From a checkpoint of a small mixture-of-experts model trained on Wikipedia: 229M parameters, 6485 steps.
Below are experts of layer 6 (counted from 0) of a mixture-of-experts language model. Rows are named router (the router's row for the expert), up (a neuron's input weights, with its number), down (a neuron's output weights, with its number) and show model dimensions 64-127. Each number is 128 + 24 x the weight over its row's rms, rounded and kept within 0 to 255.
After each expert's rows: "comes after" lists some tokens at least twice as common just before its tokens as in all text; "comes before" lists some tokens at least twice as common just after its tokens as in all text. This comes from a sample of Wikipedia text that the model never trained on. Tokens count by the router's weight.

# expert 3
router [121 109 150  97 118  80 125  99 136 140 134 146 128 108 137 110 116 128 150 123 130 118 143 111 123 182 148 107 108 154 148 129 124 121 193 131 108 154 116 168 127 153  88 160 132 156 107 106 147  96 125 122 126 124 106 151 149 136 122 129 134 114  54 150]
up0 [125 103  95  91  44  92 116 125 150 137 103 127 133 103 171 121 105 177 134 100 180 106 107 116 179 163 146 121 108 141 138 132 130 142 115 123 106 190 155 101 145 129 145 115  96 128 120 119 105 158 131 133 146  91  81 191 117 143 159 115 180  92 128 115]
down0 [116 142 110 165 133 133 108 176 107 142 129 133 108 139 131 160 131 122 114 121 194 160 166 127 132 126 124 109 145 109 140 159 138 144 114  89 123 150 124 111  97 146 158 156 146 138 128  95 128 138 159 127 175 100 159 140 169  81 158  96 128 138 144 159]
up1 [120 142 123 160 125 137  91 133 139 125 115 107 114 110 155  94 116  80 138 143 117 113 141 126 130 110  72 136 132 119 121 120 136 121 142 129 169 110 120  87 142 118 136 108 202 129  87 105 149 144  86 128 114  90 145 158 134 110 116 119 138  82 153 181]
down1 [113 107 139 157 103 126 153 207 124 122 119 139 153 136 145 131  68  93 151  97 116 136 121 105 125 127 111 118 127 140 136 110 164 128 143 126 151 129 126 129  73 161 157 109 122 128 122 136 104  73 111 159 150  98 128 137 138 110 132 102 151 161 118 126]
up2 [119 102 130 131 154 127  94 142 130 106 119 109 135 131  94 131 121 123 150  80 119 143 107 167 119 104 181 137 115 118 144 118 183 151 126 143 141 151 139  87 123 131 132 125 139 111 115 139 127 103  94 107  94 139 138  96 156 157 120 102 167 133 123 159]
down2 [173 109 114 172 110 175 136 180 119 119 135 197 142 130 185 108  99 151 112 113 161 128 116 174 106 111 116 140  60 153 121 150 146 133 106 170 148 141 159 134 175 136 121 104 161 140 148 150 142 126 141 131 126 101 117 165 116 128 165 118 114 151 168 129]
up3 [142 150 133 129 121 156 122 147 101 110  98 203 138 121 123 151 139 134 122 120 118 143 117 132 153 155 115 105 111  93 146 125 150 139 137  93 127 173 151 141 141 128 155 140 113 133 149 130  72 158  92 140 127 161 130 142 183 130 136 134  92 133 128 159]
down3 [118 123 111 141 148 106 126 136 167 153 140 156 107 123 143  83 109 114 155 129 121 193 167  87 118 126 120 123 173 142 149 100 100 145  60 109 113  99 156 108 118  79  69 116 129  89 140 146 144 145 121 114 118 124  87 129  70 133 127 134 108 151  82 115]
up4 [112 122 114  84 120 126 141 129  72 166  53  80 153  94 147 118 157 113 141 135 126 102 112 140 137 147 122 124 117 152 158 157 150 132 184 122 126 109 128 117 119 134 125 108 134 145 111 110 123 148 163  92 139 126 113 156 149 167 113 104 131 170 111 147]
down4 [142 159 141 155 144 151 118  87 143 131 103 146 127 120 169 101 145 163 155 142  92 169 115  99  93 123 191 126  93 146 152 129 140 121  93 150 130 110 146  98 140 131 127  75 137  55 146 161 112 144  93 112 131 135 147 104 110 129  98 111 132 120 121 132]
up5 [115 133 110  79 136 134 129 135  90 142 116 147  80 134 138 108 104 128 135 166 121  86 172 129  88 131 128 147 134 101 131 123 137  99 164 146 112 127 147 197 141 158 143 106 145 150 102 114 183 112 109 110 119  62 122 141 146 128 112 104 168 132 107 115]
down5 [ 91 128  91 135 125 118 158  95 152 171 117 142  99 104 112 110 141 139 119 125 154  92 133 105 141 184 108 103 101 120 142 140 104 160 132 122 113 145  96  88 105 142 142 134 126 124 158 137 122 144 136 116 152 163 142 150  56  80 104 126 128 109 167 124]
comes after: "\n", "\"", ")", " ", " —", " version"
comes before: " \"", " the", " ", " a", " The", " —"

# expert 46
router [143 109 118  98 124  93 143  89  97  96 150 180 111 124 156  68 100 145 113 106 145 174 110 106 155 135 128 106  79 144 112 104 112 122 115 154 149 145 144 180 120 126  49 104 110 100 125 137 137 116 113 175  99 125 141 103 159 119 113 124 142 115 103 131]
up0 [150 139 128 141 105 151 121 115 141 119 124  97 151 147 135 162 105 166 155 149  98 139  94  92 123 116 138 149 166 114 128 132 116 131  80 156 129 163 101  99  71 108 137 131  95 132 144 134 125 136 180 139 100 140 132 154 136 133 118 125 164 100  94 166]
down0 [156 142 163 159  91 167 117 125 157 151 151 121 118 165 124 122 143 117 151 130 112 167 141 100 191 146 172 163 137 175 136  90  98 137 174 125 160 146 172 128 116 123 154 169 109 129 180 146 108 146 122 157 129  96 152  79 113 103 132 125 150 146 165 163]
up1 [124 124 117 155 140 183 167 154 124 143 115  81 149 133 137 156 137 127 153 130 111 101 112 144 101 167 148 148 144 176  77 130 112 178 115 130 116 105 133 109 130 160 141 134 137  97 119  73 102 114 112 101 110 170  63 132 107 107 149 127 143 129 105 208]
down1 [102 180 167 110 104 128 112 187  76 125 122 116 129 133 140 171 107 118 152  66 145  92  92  88 120 140 108 121 133 120 128 158 110 146 155 130 106 118 110 128 133 154 126 157 113 115 140 103 131 152 133 104 103 127 130  91 131 155 150 140 161 139 128 155]
up2 [128  94 138 141 113 130 112 161 137 116 144 144 113 123 131 110 106 136 125  82 130 119 163 100 126 131 111 116 116  68 114 116 127  95 121  96 160  93 146 111 121 130 129 106  98 131 142 121 117 171 150 120 168 157 110 138 150 141 103 133  82 126 137  90]
down2 [173 154 117 160 133 143 107 105 124 128 148 126 118 152 146 109 105 163 135 119 159 181 127 144  93 144 117 120 120 152 122 147 111 114 133 146 115 111 128 150 145 146 107 170 153 129 119 141 140 106 150 163 156 164 139 138  84  98 133 135  95 125 177 184]
up3 [124 146 120 111 113 112 134 108 137 116 163 152  86 123 111 126 193 118  85  99 120  95 138 162 111 149 137 117 111 111 149 127 129 119 137 126 115 113 171 145 185 177  73 157 154 147  83 147 150 115 130 131 140  93 138 153 141 123 127 135 159 154 109 118]
down3 [159 114 103 133 141 161 158 143 184 126 157 115 127 114 169  97 105 101 110 115 119 121 139 150 118  85 130 129 146  93 117 123 131 173  92 139  91 132 147 126 114 141 127 121 128 124 103  95 132 130 135  77 148  83 114 144 145 100 121 137 127 154 130 117]
up4 [116 116 126 111 120  71 138 135 140  89 145 133 171 107 125 165 156 116  82 114  90 151 123  76 122 161 135 132 114 130 165  97  99 117 117  76 116 132 111 163 171 110 128 125 132 159 127 129 138 116 119 132 143  93 174 137 109 115 102 102 143 127 113  97]
down4 [123 123 131 153 133 140 105 126 142 128 147 154 116 101 160  73  78 137 116  87 101  88 100 119  85 118 132 135 100 156 122 129 104 123 150 127 155  69 107 130 151 119 106 140 157 127 107 121 176 116 112 193 126 109 126 106 121 100 116 136 130 117 119 127]
up5 [147 123 104 120 117 105 121 131  81 158 147 145 140 126 120 101  77 125  94 145 117 138 143 138 172 151 104 116 121  86 112 125  69 127 153 148 151  97 180 143 126 137 170 130 184 126 121 119 141 100 114 120 146 150 128 124 109 123 114 135 138 161 107 121]
down5 [134 154 137  98 130 116 171 162 156 143 122 159 179 158 160 153 137  80 128 119 127 119 162 137 160 146 143 147 129 168 114  72 171  96  98  91  60 161 135 121 150 164 116 125 156 161 144 189 134 108 121 115 133 137 132 126 120 111 109 116 152 145 129 138]
comes after: " to", " and", " not", " which", " he", " also"
comes before: " the", " a", " to", " his", " in", " their"

# expert 57
router [143 114 140  86 146 148 117  71  74  87 111 146  77 121 123  83 113 161 137 117 123 116  89 153 173 155  98 157 102 143 116 125 113 104 174 170 136 138 132 179 102 116  89 150 143 118 137 127 137 112 104  96  99  91 135 147 143 149 166 110 120 116 103 143]
up0 [167  88 143 148 135 130  95 142 106  61 143 133 100 166 136 169  97 108 138 154 146 119 152 132 148 105 161  98 112 114 157 150  87 142 130 130  99 109  96 112 136 118  98  87 154 107 123  92 101 129 140 110 139 164 150  99 133 148 103 140 179 130 111 102]
down0 [109 145  99 119 118  73 140 133 155 106 106 104 127 137 115 113 113  99 145 146 133 105 108 113  95  73 167 131 118 122 127 111 130 150  88 137 132 151  93 138 136 118 128 101  91 126  78 140 149 174 132 136 135 102  83 128 133 123 132 130 130  71  84 107]
up1 [ 91 133 146 168 142 135 174 114  94  61 106 154 118 134 129 161 126 101 126 125 123 143 146 150 128 144  86 144  91 112 137 109 104 138 123 102  79 147 131  95 144 123 156 126 155  84 159 138 107 151 103 107 164 106 129 149 191 114 121  95 100  75  96 116]
down1 [133 160 105 178 154 113 167 126 111 161 137 128 123 147 110 123 153  96 118 115 153 154 102 196 173 141 150  79 134  91 125 124 124 116 163 114 141 110 117 133 144 125 137 116 184  94 129 147 128 132 163 102 122 132 137 178 158 113  92 129  87 157 152  71]
up2 [160 165 144 106 145 120 174 128 105 149 151 147 119 137 152 120 124 172  87 140 172 126 162 106 157 144 143 136 131 141 140 140 160  85  95 118 136 133 135 174 123 110 127  94 142 182 189  87  94  88 127 132 149  77 132 108 111 105 141 117 117 136 127 150]
down2 [131 126 132 176 150 146 101 147 121 124 140  92 179 132 147 147 138  60 165 146 112 150 121 128 163 121 165 151 137 173 168 155 160  84 115 159 152 147 166 107 110 175 139 101 151 103 121 103 146 135 108  99  85 113 130 117 140 131 120  96 140 136 148 181]
up3 [140 111 134 125 182 165 119 120 127 104 106 108 145  79 122 137 149  92 146 133  83 115  90 108 167 144 137 127 106 139 118 110 134 189 152 117  98 170 146  55  84 131 120 129 118  98 123 171 129 107 130 127 102 124 141  87 144 137 102 115 117 171 102  81]
down3 [136 114  98 141 113 119 144 109 108 160 114  95 102 158 146 176 102  98 125 152  90  97 148 111 141 131 115 136 112 124 133 157 142 174 110 120 158 160 142 131 150 102 158 119 163 116 106 126  88 103 116 120 141 189 142 138 138 109 121 110 140 123 186 140]
up4 [133  66 131 126 162 170 105 140 102 141 106 104 106 144 103  92 136 180 134 130 106 175 119 102 173 153 118 127 127 133 113 129 148 135 139 138 105  99 129 151 123 139 155 172 140 115 145  94  79  75  88 134 153 173  83 148 151 132 136 114 116 125 132 137]
down4 [106 152 106 168 149  86 122 104 131 121 156 127 123 139 139 134 110 158 114 119 113  91 126 131 129 150 138 137  92 163 108 123 137 127 107 125  81 140 121 136 159 158 130 144 147 161 156 133 154 121 154 119 114 118 148 141  71 134 110 124 151 170 123 117]
up5 [102 110 125 122 148  98 135 109 157 130 103 117 147 104 141 131 108 134 153 130 121  99 184 102 140 160 113 100 137 131  94 134 101 139 112 110 129 110  59 126  79 137 144 124 117 122  90 119 133 106 192 148 125 112 147 167 137 145 135 152 144 104 136 118]
down5 [124 108 119 129 104 168 144 122 151 116 113  96 135 124 128 100 143 114 136 150  84 151 120 119 153 143 140 102 145 147 121  99 155 135 126 115 150 125 190 136 147 158 164 141 156 142 175 147 138  97  90 132  90 111 108 105 152 138 121 136  76 150 133  93]
comes after: "–", " in", ",", " In", "In", "|"
comes before: ",", " |", "–", ".", ")", "),"

# expert 56
router [121 137 122 117 123 114 144  93 145 126 106 148 115 125 156 114 135 155 139 150 108 118 126 132 187 140  85 179 111 172 135 124 142 108 156 119 116 103 152 143  82 161 112 105 113  93 125 122 107 142 145 130 100 120  90 141 133 148 140 145 134 128 103 118]
up0 [ 91 112 148 150 171  93 126 131 131 135 154 132 179  59 146 155 108 149 128 141 143  93 118  71 165 119 145  97 171 131 135 138 138 127 121 121 172 186 145 140 162 119 116 155 102 159 123 131 131  91 123 152 131 145 113 154 128 132 143 129 125 138 121 124]
down0 [102 166 187 120 125 100 116 147 135 170 115 102 168 175 161 132 103 146 161 136 137 120 144  90 139 111 113 125 132 160 125 154  94 141 142 110 147 127  83 140 120 138 139 128 133 127 137 107 120 132 133  79  99 132 150 108 132 167 105  91 127 130 138 113]
up1 [164 129 117 101 141 139 107  87  96 119 133 166 154 173  98 122 119 130 150 130 135 101 112 157 125 133 178 121 165 146 106  97 116 128 114 153 123 147 133 130 124 147 128 155 111  95 143 141 134 113 158 138 130 140  93 155 145 110 133 120 158 179 138 111]
down1 [177 120  68 117 132 135  83 118 121 136 121 107  99 122 108  94 163 116 142  95 127 170 199  96 121 126 130 115 104 126 136 152 147  91 113 141 128 112 125 126 127 157 137 156 100 197 121 171 102  78 155 131 141 126  88 135 113 162  94 127 128 106 118 131]
up2 [117 106  58 111 111 103 126 106 126 119 133 112 110 163 147  98 142 130 148 135 105 115  69  86 131 123 105 145 124 185 122 107 120  78 112 114 133  96 140 170 102 138 106 109 157 127 114 138  99 144 144 141 127 103  70 153 143 133 132 127 130 106 134 156]
down2 [131 170  96 104 184 152 127 126  92  95 159  79 139 136 137 148 168 113 127 163 158  86 135 164  98 136 161 110 133  87 162 128 147 126 137 144 123 179 118 161 173 146 148 123 131 116 123 170 121 138 149 141 140 105 124 107 101 114 109 134 134 120 152 156]
up3 [105 133 131 148 100 140 156 131 108 132 114 130 151 162 130 116  97 110 143 160 105 132 101  93 113 121 117 113 119 149  77 110 109 146 114 128 108  74 116 159 164  93 133 131 134 168 162 139 138 136  85 120 112 135 129 136 128 141 152 108 153 153 141 121]
down3 [103  71 116 136 108 123 163 119 106 113 155 127  69 123 121 127 118 109 156 112 114 123 127  77 123 108 134 110 131 100  95 114 118 111 171 160 110 116 109 108 145  65 144 111 162 123 130  98  83  99 107  82 166 102 189 164 119 143 133 159 170 160 113 155]
up4 [159 130  85 118 136 132 140 156 124 142  86 121 157 120 170 146 114 153 128 153 122 103 151 125 145 124 107 139 110 157 136 184 155 140 124 110 111 101 136 114 121 112 150 115 127 169 130 141  84 146 178 158  97  80 114 156 157 118 108 180 112 136 117 139]
down4 [114 124  92  85 129 104 112 133 115 104 141  93 133 162  69 110 177 103 161 134  90 137  85 135 109 108 119 144 117 161 171 157 111 109 124 128 142 159  96 152 146 154 118 114 143 132 118 115 106 146 128 126 149 174 107 108 126 128 158 123 173 123  78 132]
up5 [107 121 128 126 153 133 166 123 152 157 140  89 152 114 131 152 131 112 143 137 152 132  90  87 153 141 117 128 130  95 151  97 181 143 113 130 134  99 114  96 114  82 151 145 155 109 129 153 133 134 143 120 109 166 117 113 105  96 143 113 122 102 117 159]
down5 [137 125 131 110 139 133 125 177 126 126 138 108 150 136 113 103 130 155 154 124 127 130  98 112 140 124 125 104 121 103 160 137 177 183 154 136 120 136 109  80 172 134 123 110 107 181 139 117 127 124 122 123 153 127 110  99 173 157 133  96 112 116 144 164]
comes after: " (", " \"", "(", "/", "===", "18"
comes before: ")", "–", ").", "),", ":", ");"

# expert 23
router [161 127 159 117 140 135 151 120  80 113 135 194 106 123 111  96  65 144 125 126 132 109  94 163 152 148 144 107 130 115 116 148  95 139 152 125 186 151 100 156  72 131 121 132 123 139  85 136 129 181 141 152 124 113 119 163 156 153 166 142  90 108  59 150]
up0 [155 121 144  90 149 152 145 132 142  91 149 129  79 125 141 104 101 148 112 126 103 113  81 125 148  98 137 118  77 106  66 102  91 124 143 101 107  81 142 109 118 152 124 121 125 151 122  93 128 135 122 127 139 111 156 131 178 129 113  85 113 129 147 151]
down0 [113  82 114 154 100 207 169 128 130 115 112  92 135  82  99 178 137  87 128 116 139  93  68 140 140 139 133 170 131 135 193 171 126 160 133 120 102 117 135 117 113 103 101  84  92 124 110 164  99 115 159 119 141 149  70 108 145 145  88 153 150 120 122 118]
up1 [158 125 131 119 141  74 151  95 121 124  75 153 119 129 116 155  90 168  97 132 114  95  98 102 150 123 150 118 104 134 110 112 133 124 147 155 144 160  98 173 150  93 141 156 181 132 139 142 157 121 113 152 130  83 139 164 109 135 134 138  97 156  80 145]
down1 [125 147 125 119 149 122 118 137 134 118 132 132 140 141 133 135 102 131 158 127 135 105 125 116 121 142 133 114 142 132 135 140  94 138 149 126 168  80 142 155 113 141 101 163 205 105 113 182 151 131 101 122  86  74 132 106 110 154 124 121 154 150 155  91]
up2 [115 124 128 144 130 105 123 112 106 117 156 147 144  81 114  76  96 163  76 125 135  92  91 136 167 136 131  82 116  92 109 149 133 130 128 103 155 153 123 151 138 112  97 169 103 126 162 136  90 109 123 117 112 109 104 131 133 118 138  78  85 149 107 121]
down2 [ 95 111 126 108 150  86 149 146 146 126 148 140 146 119 124 115 110 118  92  92 156 131 150  96 138 158 116  89 183 102 156 132 109  94 111 101 119 116 142 111 133 125 123 143 113 165 121  96 107 111 135  94  97 118 176 137 101 162 107 123  64 123 116  99]
up3 [129 116 121 114 142  99 118  47 114 128 113 136 110 167 180 134 124 106 103 147 122 123 118 127 112 139 159 104 110 156 104 160 123 123 137 121 119 140 141 114 165 126 124 153 100 172 155  82 133 100 146 127 107 127 172 138 138 124 138 129 104 120 108 134]
down3 [131 164 122 138 126 137 111 152  98 131 160 108 137 120  59 117 113 106 128 127 110  99 119 131 113 134 149 163 161 132  95 109 138 136 178 108 154 111 147 136 142  95 124 135 133 106 131 113  99 138 147 102 105 135 161 144 111 124 138  83  90 136 151 118]
up4 [152 151 123 133 127 119 165 130 153 130  86 191 118 162 150 120 106 132 104 129 122 114 110  96 130 154 110 120 115  89 125 116  88 145 176 124 170 113 108 169 119 138 125  99 112 150 116 168 129 183 151 119 157 124 104  95 131 121 105 105 129 107 100  99]
down4 [141 123 103  94 135 147 138 130 148 133 101 129 146 139  95 119 109 158 184 141 158 148 124 161 135  97 121 150  96 161 132 168 108  92 130 116 148 123 141 147 136 118 158 185  79 122 119 148 146 207 112 189 101 105 151 149 112 142 139 155 102 128 125 111]
up5 [137 145 101 103 112 170 134 115 157 118 160  95 101 134 107 134 145  72 170 138 113 128 127 136 104 124 160 124 120 107 134 114 108  63 145  81 113 145  90 109 136 113 121 116 148  92 155 151 139 125 112  90 149 163 121 139 136 126 119 116 133 127 117 154]
down5 [127 159  97 152 136 135 117 129 126  87 103 130 140 123 116 103  81 143 160 150 123 112 119  99 167 134 151 125 144 156 170 142 154 170 126 143 158 114  99 131 116 159 130 137  84 195 102 139 136 115 101 141 119  88 109 132 149 161 144 109 139 151 120 132]
comes after: ".", " the", ",", " that", " The", " where"
comes before: " was", " is", "'s", " had", " has", " would"

# expert 45
router [141  92 115 131 131 132 106  96 116 144 161 133  95 121 160 128 134 141 142 127 121 112 112 147 144 135  66 176 135 144 123 145 121  98 157 111 123 129 116 130 110 128 120 146 107 140  83 123 138 147 137  79  88 109 145 168 137 153 131 145 130 127 133 142]
up0 [154 149 113 142 112 124  99 120 138 141 146 128  95 142 158 157 135 119 104 106 141 126 164 114 143 100 119 128 198  87 158  84  96 129  88 123 171 140  92 185 107 130 101 111 108 133 142 107 148 179 164 144 126 109 143 111 134 153 148 128 172 150 141 125]
down0 [112 133 117 146 161 154  77 169 128 141 140 113 169 129 147 118 112  98 146 153 124 104 191 154 173 143 106 156 151 191 138 129 146 125 171 111 100 122 110 119 116 104 110 151 113 142 108  87 135 123 146 126 131 101  86 137  70 137 116 118 132 110 143 151]
up1 [ 82 149 107 153 146 114 133 132 150 134  90 100 141 165 154 176  90 101 131  88 119 152 113 103 131 155 138 115 109 173 119 144  99  79 135 128 136 122 118 143 138 136 119 110 119 143 137  97 178 121 103 116  90 153 151 112 144 170 132 104 128 101 145 155]
down1 [135 100 126 155 127 142  96 158 124 146 117 121 143 165 118 140 114  92 171 130 158 133 141 156 130 155 124 114 110 173 110 113 112  92 164 135 143 100 123 126 128 186 134 166 143 108 141 117 144 103 140 121 157  98 138 141 166 107 135 190 186 107 100 123]
up2 [107  90 102 149 109 129 140 112 134 121 158 119 138  81 101 146  57 144 128  94 135 127 151 111 119  93 140 129 124 148 160 114 132 118 156 161 134 109 160 171 112 104 132 132 132 111 101 119 139 174 102 114 122  73 154 159 108 126 128 124 124 130  85 139]
down2 [137 139 103 122 162 123  80 113 117 123 127  65 133 123 150 143  90 133 135 130 122 112 138 169 141 144 123 162 115 122 161  94 129 165  95 122  92 100 172 132 126 102 124 173  91  88 117 137 110 123 138 131 191 129 166 127 162 111 115 164 114 128 102 119]
up3 [113 147  96 116 118 116 151 109 127 133 155 152 119 111 150 117 123 153 102 161 201 101  91 100 154 123 125 209 149 150 112 132 114 110 131  99  68 130  89 160 147 124 163 195 110 137 121 120  82  69 106 139 115 155  92  61 125 123 103  82 103 119 102 121]
down3 [127 202 118 129 141 112 133 128 102 148 102 102 154 136 136 119 127 121  90 160  79 159 148 139 109 141 177 141 147 127 103 152 119 146 131 125 105 186 153 132 133  70 121 125 129 162 119  90 126 179 134 124 155 142  87 116 121 103  92 104 102 124 168  94]
up4 [152 131 149 127 110 141 116  78  91 101 146  82 117 146 116 151  76 178 120  91 157 158 148 149 116 127 108 117 161 130 102 129  96 113 169 149 100 129 166 163 139 128 131 153 105 129 142  86 141 125  68 139 131  90 123 142 135 136 119 126 148  97  88 141]
down4 [158 186  51 154 108 173 173 188 136 126 113 109 141 119 141 127 140 133 151 173 122 133 123 112 145 137 141 102 136  90 137 136 102  90 102 150 135  96 183  74 127 146 160 125 128 105  79 185 123 116 172 131 143 144 118 102 149  93 115 136 123  76 140 110]
up5 [175 124 136 110 135 137  76 114 110 144 109 153 112 170 136 151 122 110  86 130 150 112 134 156 121  93 109 115 133 135 134 114  81 132 117 153 158 156 120 120 122 156 129 104 136 154  88 165 153 138 134 134 152 130 172 126 140 118 179 142 209 130 183 126]
down5 [141 153 124 164 116 116 143 129 130 111 107  87 118 117 142 120 119 160 123  61 150 123 112 133 153  89 105 155 102 110 140 128 142 118 114 139 142 154 111 157 128 125  92 135  99 119 149 145 113 139 161 173 177 131 140 130 149 118 113 154 103 116 143 132]
comes after: " |", ".", ")", " =", ").", " career"
comes before: "\n", "|", "-", "Source", "----", "​"

# expert 25
router [123 158 150 109 145  98 142  97 114 159 140 132 102 121 154 116 129 140 118 150 134 106 116 152 106 173  95 129 113  99 114 136 105 153 172 104 141 137 124 127  74 136 118 112 135  98 124 110 154 115  90  92 113 137  66 125 129 159 143 138 111 128 123 172]
up0 [133 134 114 121 171 145 144 122  98 166 136 139 143 127 150 147 134 105 115 151  55 129 118 138 149 173 161 135  87 143 116 126 126 117 170 125 135  94 178 125  91 135 123 160 128  93 138  71 133 104 139 117 102 149  92  83 127 111 115 114 108 112 109 133]
down0 [127 145 103 117 137 138 150 115  85 118  79 125 154 118  94 142 159 101 106 146 160  80 165 153  57  99 140 200 162 118 124 171 153 129 121 139 163 118 100 103 155 159 133 151  86 145 165 129 100 115 139  86 146 116 136 135 139 138 121 120 119 116 116 133]
up1 [122 117 144 153 133 110 189 158 109 115 118 150 105 133 120 154 169  84 130 125 112  93 129 115 153 163 146 124 121 165 169 125 126 153 129 128 135 178 153 150 114  98  72 120 133 129 114 154 115 160 161 107 127 193 135 147 142 160 109 128 128 121  96 123]
down1 [ 96 101 164 109  85  99 144 128  98  77 116 117 120 113 114 125 180 108 150 115  75 106 133  99 129 122 126 110 153 179 170 137 139 104 170 146 152 175 124 152 115 154  93 145 113 156 136 112 144 142 152 116  94 125 133 129 127 157  92 111 163 134 132 114]
up2 [135 138 137 108 137 179 124 165 147 150 124 118 130 144 147 134  87 113 163 103 110 142 105 141 139 134 181 153 136 111 119 158 106 152  87  92 114 130  96 147 139 144 105 151  98  81 131 141 113 113 131 108 112 135  99  94 147  99 117 100 124 128 118 133]
down2 [129 126 149 143 118  76  89 105 128 123 109 182 102 134  97 104 159 112 114 103 118 105 125  97 133 103 123 169  89 162 152  88 177 106  98 149 125 119 110 155 111 130 134 148 131 140 149 149 135  84 105 112 148  65 106 149 130  79 107 135 143 163 154 114]
up3 [100 102 157 167 162 151 188 114 129 147 112 151 106 128 129 135 136 160 135  94 124  96 103 143  96  89 103 135 121 128 126 128 129 155 114 119 109  94 141 123 137 141 132  90 161 165 162  94 101 162  75 127 145 156 126  76 109  95 125 132  86 161 130 129]
down3 [114  77 136 128 151 134 123 136 169 171 158 132 126 121 126 101 150 150 154  97 109 109 113 108 114 111 121 128 123 111 108 104 172 108 142 125 148 103 116 164  81 102 118 148 189 103 175 125 121 165 110 160 168 140 124  94 139 122 123 120 131 129 163 133]
up4 [108 154 132 124 179 107 135 144 129  89 126 176  97 118 144 116 169 100 120 100  99 140 153 108 123 134 129 113 140  58 109  86 146 127 162 151 151 171 110 123  92 135 143 106 137 149 145 104 113 115 101 130 122 139 108 124 148 146 159 133 178 130 131 108]
down4 [110 161 135 143 113 107  91 133  92 108 125 163  89 147 107 155 140 124 126 113 129 120 146 116 149 120  92 134 125 116 118 137 119 119 108 145  96 114 101 106 134 137 119 118 124 153 149 100 139 155 139 122 164 131 130 135 104 146 138 137 124  85 126 140]
up5 [109 167 128 112 137 124 126 132  97 119 103  97 130 119 126 104 167 104 111 156 117 115 110 133 151 146 108 169 119 137 134 194  95  99 116 190 157 124 114 122  95 117 106 115  92 132 132  68 139 152 107 119 111 120  62 140 167 156 132 164 140 141 151 121]
down5 [125  92  85 134 163 135  84 145 150 145 126 132 171 112  87  87 123 161 104 188 127 128 149 161 150 127 186 160 142 108 105 155 189 130  75 184 127  86 133 121 173  93  77 126 131 136 119 103 154 142 154 113  88 113 111 118 125 120 140 114 134 135 114 147]
comes after: " a", " the", " an", " The", " this", "The"
comes before: " of", ".", ",", " in", " was", " for"

# expert 18
router [ 95 113 160  88 132 120 130  82 102 156 146 160 127  61 183 127 127 146 129  70  83 145 102 134 148 164 134 151 127 150 124 156 135 136 129 141 128 137 135 138 146 186 105 131 134 118 123 108 145 142  94 106 114 104 109 201 134 131 124 128 119 125 112 139]
up0 [ 75 152 137 152 133 159 102 128 117 158 131 152  78 145 139 159 175 112 114  97 194 115 130 155 137 131 123 140 138 128 144 121 137  78 154 183  98 129 128 138  90 129 110 144 123 117 140 134 132 100 141 100 108 146 121 134 107 106 100 147 142  94 114 161]
down0 [100 146 153 104 144  78 131 151 112 160 126 168 174 118 137 139  97 138 136 103 110 131 124 117 149 128 128 120 166 135 120 135  92 104 142 135 127 134  98 172  89 118 135 115 125 141 117 137 119 147 132 112 140 129 132 141 146 121  84 128 145 108  89 146]
up1 [134 162 105  95 129 124 117 107 160 114 180 141 139 119 139  79 119 126 105  85 142  94 121 130 142 132 132 108 141 126 139 117 131 142 110 181 153 141  80 132 118 113 119 152 127 125 149 111 143 147 109 140 115 143 115 103 140 132 119 130 140 142  68 130]
down1 [ 92 121  70 144 108 143 161  96 114 153 149 131 125 143 137 153 139 101 162 131 124 112 102  71 120 106 132 127 152 136 129 138 153 158 156 144  86  93 140  92 127 138 192 133 132 134 123 122 121  94 103 168 145 157 123 124 114 144 136 118 149 120 106 122]
up2 [152 129 126 157 114 131 108 102 124 108 144 163 135 133 130 113 130 122 126 148 101 108 136 120 132 163  98 102 132 160 155 174  67 144 131 108  93  99 155 130 127 134 155 142 151  97 148 100 122 202  73 103 114 123 110 123 150 161 122 118 156 128 120 114]
down2 [142 156  88 150 127 126 146 159 111 147 116 134 107 137 154 142 160  91 131 143 152 109 149 147 113  90 148 116 106 124 138 107 115 111 140 148 138 171 117  71 111 100 161 137 162 136 119 107 164 136 129 171 139 126 132 147 140 121 160 131 134 123  98 142]
up3 [109 144  95 126 185 109 125 120 146 155 121 118 144 107 110 163 126  88 105 119 128 140 166 118 118 119 137 143 125 137  94 159  85 109 123  94 148 141 110 159 105 164 122 137 152 124 165  89 131 145 127 130  93 125 121 141 167 143 106 121 167 100 162 116]
down3 [140 145 101 153 108  84 123 134 152 141 102 140 116 149  98 125 133 137  91  81 122 114 136 101 110 128 138 144 112 152 155 135  96 118  96 153 155  64 141 163 140  59 143  95  88 126 157 143 121 112 148 121 161 148 137 119 114 102 112 127 138 150 103 180]
up4 [110 101 151 135 154 114 141 125  77 133 133 115  81 145 169 138 125 136 163 101 114 127 123 111  67 113 159  93 126 147 141 107 112 120 100 149 134 124 134 177 114 152 151 117 129 145 175 137 127 113 134 130 102 140 121  62 118 148 121 108 158 125 110 117]
down4 [149 109 131 137 184 153 173 141 116 167 170 138 114 149 130 176 153 127 122 225 136 102 165 151 158 108  90 160 144 117 153 159 156 135 111 115 118 160  82 162 108 148 145 114 145 116 138  96 115 149 165 140 161 129 101 110 129 118 139 122 143 151  91  93]
up5 [135 149 114 135 160 105 163 166 165 157 154 139 116 133 147 122 130 140 120  59  83 136 112 154 154 133 163 135 158 153 145  99 114 140 135 143 122 133 165 135 150 155 103 141 167 140 107 108 133 125 120 126 105  93  78 127 148 133 107 107 108 134 139 129]
down5 [162 129 137 144 148 102 110 139 170 138 121 122 121 137 115 106 127 130 134 118 129 119 147 111 131 113 135 101 148 134 167 148 155 115 125 159 116 172 112 122 115 135 161 111 144 126  99 127 149 144  95 129 144 119 103  74 149 130 125 125 108 136 128  96]
comes after: " |", "-", "|", " –", "Personal", "Scientific"
comes before: " |", ":", " of", " by", " information", ")"